config.toml
n_layer = 11
d_model = 320
n_experts = 32
experts_per_token = 2
d_expert = 160
d_shared_expert = 128
activation = "swiglu"
moe_layers = [2, 3, 4, 5, 6, 7, 8, 9, 10]
router_score = "softmax"
normalize_top_k = false
routed_scale = 1.0
balance_loss = 0.00964
balance_bias = false
router_z_loss = 0.001
router_bias = true
init_std_router = 0.00665
lr_router = 0.000607
vocab_size = 11388
norm = "rmsnorm"
norm_eps = 1e-07
tie_embeddings = false
optimizer = "soap_variant"
lr = 0.00436
beta1 = 0.95
beta2 = 0.98
batch_tokens = [32768, 65536]
seq_len = 512
train_tokens = 311900000
steps = 6878
dataset = "wikipedia_en"
Below are experts of layer 3 (counted from 0) of a mixture-of-experts language model. Rows are named gate (a neuron's input weights, with its number), up (a neuron's input weights, with its number), down (a neuron's output weights, with its number) and show model dimensions 160-239. Each number is 128 + 24 x the weight over its row's rms, rounded and kept within 0 to 255.
Before each expert's rows: "mostly gets" lists some tokens that are sent to it at least half of the time; "comes before" lists some tokens at least twice as common just after its tokens as in all text. This comes from a sample of Wikipedia text that the model never trained on. Tokens count by the router's weight.

# expert 23
mostly gets: " President", " Total", " Minister", " director", "Personal", " Born"
comes before: ":", " of", " |", "==", " ==", " and"
gate0 [133 150 133 143  81 145 148 176 123 135 165 127 101 136 142 127 130 121 129 145 132 162 125 157 116 104 126 143 128 159  95  98 173 128 126 130  91 130 157 134 148 173 102 159 144 162 127 155 151 108 131 123 173 139  98 146 117 127 122 115 133  73 121  99 141 120 147 115 110 168 161 117 139 120 138 115 144 140 175 153]
up0 [113  88 110 142 178 113 114  69 114  99  88 151 141 139 128 137 139 133 144  93 124  79 164 131 139 134 124 117 142 115 154 140  85 117 128 100 157 122  95 134 122  72 157 115  97 115 108 108  83 125 118 142  87 121 171  91 127 133 128 158 116 178 131 154 113 116 103 152 130  99 106 123 113 132 109 146 110  97  76 120]
down0 [ 71 125 162 108 137 126  89 148 161 154 132 168 136 136 130 143 118 175 126  77 102 101  98 109 150 110 119 140 115 116 133 153 117 123 150 108 105 137 129 101 123 116 175 132 114  83  61 132 151 121 146 136 199 113 101 127 142 136 151 165 149 145 137 106  92 109 169 143 128 103 102  96 116 127 122  66 147 157 107  85]

# expert 21
mostly gets: " film", " series", " game", " School", " album", " school"
comes before: " of", ",", ".", " in", " was", " and"
gate0 [148 150  98 134 191 122 124 175 153 114 149 113 136 165  79 127 143 141 146 108  86 150  75 162 119 121 101 139 162 117 138 167 135 115 132 106 148 123 138 130 190  73 100 138 114 126  69  89 111 132 109 129 108 147 106  98 145 144 148 133 101 113 151 123 111 104 140 108 130 148 160 114 137 140 126  98 123 123 156 127]
up0 [101 154 118 122 190 146 177  99 142 139  90  99 153 138 132 157 135 134 138 148  99 161 110 151 118 126 126 125 163 143 168 121 179 182 130  86 143  72 115 140 103 107 136 129 103 118 152 106 119 130 117 139 136 180 140 123 189 104  99 110 125 147 113 146 112  76 128  97 129 152  93 129 131 158  98 121 115 118 130 113]
down0 [118 132 120 155 130 113 149 129 110 154 166 168 112 155 151 107 104 116 118 123 165 118 122 112 159 131  99 148 128 150 145 128 127 150 145 140 152  96 115 138  81 128 144  90  76 138  95  93 122 139 184 163  94 111 101 108 149  93 139 104 129 137 159  94 146 146  98 155  84  95 166  89 142 172 163 160 125 135 150 120]

# expert 15
mostly gets: " 20", " 25", " 28", " 30", " 24", " 22"
comes before: " |", "–", ".", ")", ",", "th"
gate0 [114 113 145 152 148 125 112  90 128 119 177 136 147 103 146  49 100 153 147 150 100 133 131 105 125 143 158 102 149 115 117  95 137 136 118 127 118  90 160 137 155 131 122 146 125 144  82 102 107 159 151 113 141 121 148 161 114 125  78 160  88 153 118 154 103 134 141 142  94 109 154 158 144 149 130 118 107  89 117 150]
up0 [117 121 134 121 154  92 124 114 128 132 160 110 158 119 137  91  78 149 144 150 119 163 145 116 145 129 147 143 140 126  84  84 139 125 132 120 127 116 193 152 129  99 121 121 121 158 109 130  92 161 150 125 144 150 146 136 153 142 102 174  86 123 125 131  94  96 132 121 101 116 156 146 137 159 158 132 114 115  83 146]
down0 [129 139  96 167 153  88 110 143 110 147 122 125 130 133 120 142  90 144 124 165 149  82 131 156 150 129 133 140 161 150  86 116 132  92 148 141 116 127 148 141 166 106 129  51 136  77 129 126 127 162 163 153 110 115 155 179 167 145 131  98 149 154 121  84 124  93 123 119 128 102 132 163  86 169  98 110 160 122 100 150]

# expert 17
mostly gets: " York", " California", "ville", " Texas", " Street", " Angeles"
comes before: " |", ",", " (", ";", "'s", "\n "
gate0 [119 124 128 115 157 130 145 114 143 121 158 135 140 128  96 105 118 147 145 157 126 156  91 170 155 117 142 145 133 150 146  97 157 131 135 138  99 107 192 142 157 122 125 178  91 120 142 134  99 131 104 118  83  79 197 129 128 101 145 146 144 155 110  99 103 107 114 156 173 116 116 164 157 104 103 139 116 108  55  98]
up0 [132 110 100 122 141 101 109 165  68 148 133 142  94  99 180 139 115 149 125 100 135 122 100 108 161 125  89 110 191 119 131 139 124 139 103 126 113  73 128 132  94 124 117 112 187 128 112 112 145 105 158 142 175 136  96 105 123 160  88 138 129 134 165 122 168 164 121 125 104 141 110  98 125 143 117 152 155 144 142 137]
down0 [ 81 101 127 115 144  90 153 121 103  83 152  79 155 173 148 138 120  86  87 162 114 147 128 123 160 119 123 131 118 129 113 161 114 137 126 138 130 120 130  93 130 130 109 102 144  85 132 153 122 137  99 116 128 109 142 121 135 162 137 117 176 147 139 168  72 170 153 124 118 136 117 154  80 106 107 132 175 129  90 113]

# expert 14
mostly gets: ":", " =", " ·", "):", " ISBN", " −"
comes before: "\n", " ", " 1", "00", " 2", " 3"
gate0 [122 142 131 117  99  93 158  81 123 124 134 126 173 117  93 127 150 153 148 109  90 115 121 142 145 135 124 147 167 115 139 132 172 128 132 139 133 129 142  88 153 141 136 146 133 113 125 167 129 101 158 155 127 118 150  76 122 128 128 123 134 141  99 125 153 115 148 144  92 102 121 129 113 103  95 138 157 108 101 156]
up0 [129 115 119 169 155 160  93 163 126 138 124 121  87 144 159 110 104  94 103 140 178 137 124 119 100 119 129 101 104 151 113 126  75 125 126 107 125 125 109 146 112 111 112 119 141 144 129 101 125 163 112  85 128 130 112 181 137 138 131 149 131 114 159 148 123 144 119 105 168 171 148 141 159 152 168 133 106 161 150 106]
down0 [ 93  79 123 168  98 107 144 147 121 153 167 131 123 153 121 157 138 129 135 111  76 134 142 154  90 140  93 134 139 123 121 122 150  94  98 106  98 160 133 134  66 140 127 136 136 129  95 148 121 127 144 145 119 150 148 115 125 149 111 138 115 107 147 137 143 161 127 127 153 145 134 174 115  87 136 134 138 121 126 129]

# expert 16
mostly gets: " States", " US", " York", " USA", " France", " China"
comes before: " |", ")", "S", ";", "O", "I"
gate0 [103 150 132  78 159 128 122 110 105 148  81 132  97 112 150 125 148 163 144 113 181 115 118 122 144 118 105 100 104 135 131 138  95 139 177  98 133  91 165 146 129 133 110 138 142 129 178 133 103 147 163 131 114 123 102  99 162 149 134  98 174 152 157 140 142 117 112 124 130 112 116 127  99 123 117 104 136  73 138  80]
up0 [109 129 125  82 144 144 126  97 111 146  78 144  92 105 146 141 140 167 139 112 189 110 112 129 148 120 100 109 116 152 144 132 113 137 184  99 129  74 170 157 124 136 102 136 144 122 176 155  96 129 162 114 124 112  93 100 147 153 135 101 172 142 150 126 147 119 103 124 127 102 116 147 104 124  96  96 128  86 123  72]
down0 [119 135 128 162 103 131 163 112 151 114 155 134 106 112 151 101 142 102 131 152  99 144 152  92 138 101 128 139 157 174 144 171 156 141 102 147 104  99 133 104 133 176 129 121 135 134 123 129 121 137 145 139 154 120 115 113 131 141  99 122 132 120 140 135 128  99 144 149 104 159 128 130 146 111 143 132 105 131 146 116]

# expert 18
mostly gets: " for", " on", " in", " of", " into", " during"
comes before: " the", " a", " his", " their", " her", " an"
gate0 [126 172 128 115  84 119 113 101 131 119  98 153 114 104 109 121 113 165  79 109  75 113  79 108 168 132  83 113 105 132 171 113 152 156 124 128 140 140 138 133  74  85 107 109 110  91  94 119 132 127 142 169 124 107 127 112 131 189 118 111 202 136 117 111 118 128 117 147 138 143 146 110 123 146 100 147 112 118  95 132]
up0 [109 183 145 107 113 128 123 125 115 133  75 155 109 129 130 152 131 148  89 112  95 117 105 117 152 125  90  97 114 149 194 129 141 158 114 135 163 143 126 110  68 127  79 105 132 118 109  85 167 142 140 162 135  98 137 113 105 179 100  80 177 142 128  88 125 137  99 152 126 162 164 106 116 152 110 132 116 116 101 140]
down0 [112 120 124  81 101 107  83  97 161 163 113 156 117 110 146 162 172 111 115  80 133 104 153  79 180 141 142 112 155 135 150 126 167 134 136 104 142 116 147 103 131 100 100 158 108 140 105 117 138 110 127 133 111 119 135 123 111 139 155 102  98 160 145 119 105 116 136 114 113 126  85 116 134 127 146 111  96  89 147 137]

# expert 12
mostly gets: "″", " million", "present", "%", " km", " cm"
comes before: " |", ".", "″", ",", ")", ";"
gate0 [ 57 153 122 138 104 123 118 131 145 135 153 118 116 148 173 118 101 130 132 158 104 130 112 120  84  75 121  94 126 121  72 116 152 103 134 113 134 160 150 167 115 148 125 121 152 103 124 104 117 143 171 102 108 138 145 135 123 105 114 113 137 132 103  94 153 140 113 153 148 124 130 124 135 121 140 144 117 122 108 121]
up0 [129 133 147 119  88 127 144 169 137 115 128 133  98 134 138  98 147 140 133 157  94 125 125 119 111  96 141 108 123 120 111 116 133  92 169 125  85 129 130 127 142 106 131 120 156  99 128 145 139 129 127 101 107 151 130 145 101 132 107 155 154 122  94 107 129 142 142 133 114 126 129 120 106 131  94 123 153 127 105 130]
down0 [134 141 138  99 155 130 105 135  91 122 136 115 104 142  87  99 127 126 116 143 125 143 172 125 166 129 141 139 145  77 159 128 125 142 175 148 128 143 156 124 140 121 120 141 126 111 116 140 155 139 129  94 134 132 147 167 127 127 159 114 162 130 120 120 117 133 114 123 122 118 135 162 180 143 126 176 111  98 131 147]

# expert 13
mostly gets: ",", "),", " and", ");", " but", "\","
comes before: " and", " the", " but", " which", " he", " a"
gate0 [162  61 123 165 121 114 159 121 116 145  93 125 131  96  83 150 192 122 145 171 131 107 125 150 136  90 137  85 165 156 153 101 116 139 125 170 148 126 100 123 117 102 104 128 149 171 149 135 128 136 136 119 121 116 139  92 134  92 141 118 150 102 163 129 112 119 126 123  90 103  98 161 110 168 121 131  94 171 148 150]
up0 [141 161 128 140 120 107 156 144 120 108 112 119  93  92 142  92 161 106 185 131  98 148 139 140 113 114 104 126  91 106 123 125 104 170 118 168 116 152 129 119 118 145 155 145 155 130 120 111 124 110 182 142 128 109 145 113 119  93 179 109 124 133 100 105  84 114 128 122 162  98 138 142 112 134 127 137  70 113 149 141]
down0 [124 145 143 126 143 117 153  91 176 151 139 173 139 119 113 131 137 134  96 152 127 111 103 128 133  97 144 115 142  88 142 111 125 172 105 130 167 119 143 109 167  98  76 134 120 189 153 155 114 141  93 169 172 113 115  85 126 116 131 128 143 138 127 105 104 119 145 120 143 118 138 127  82 179 111 107 152 158 156 135]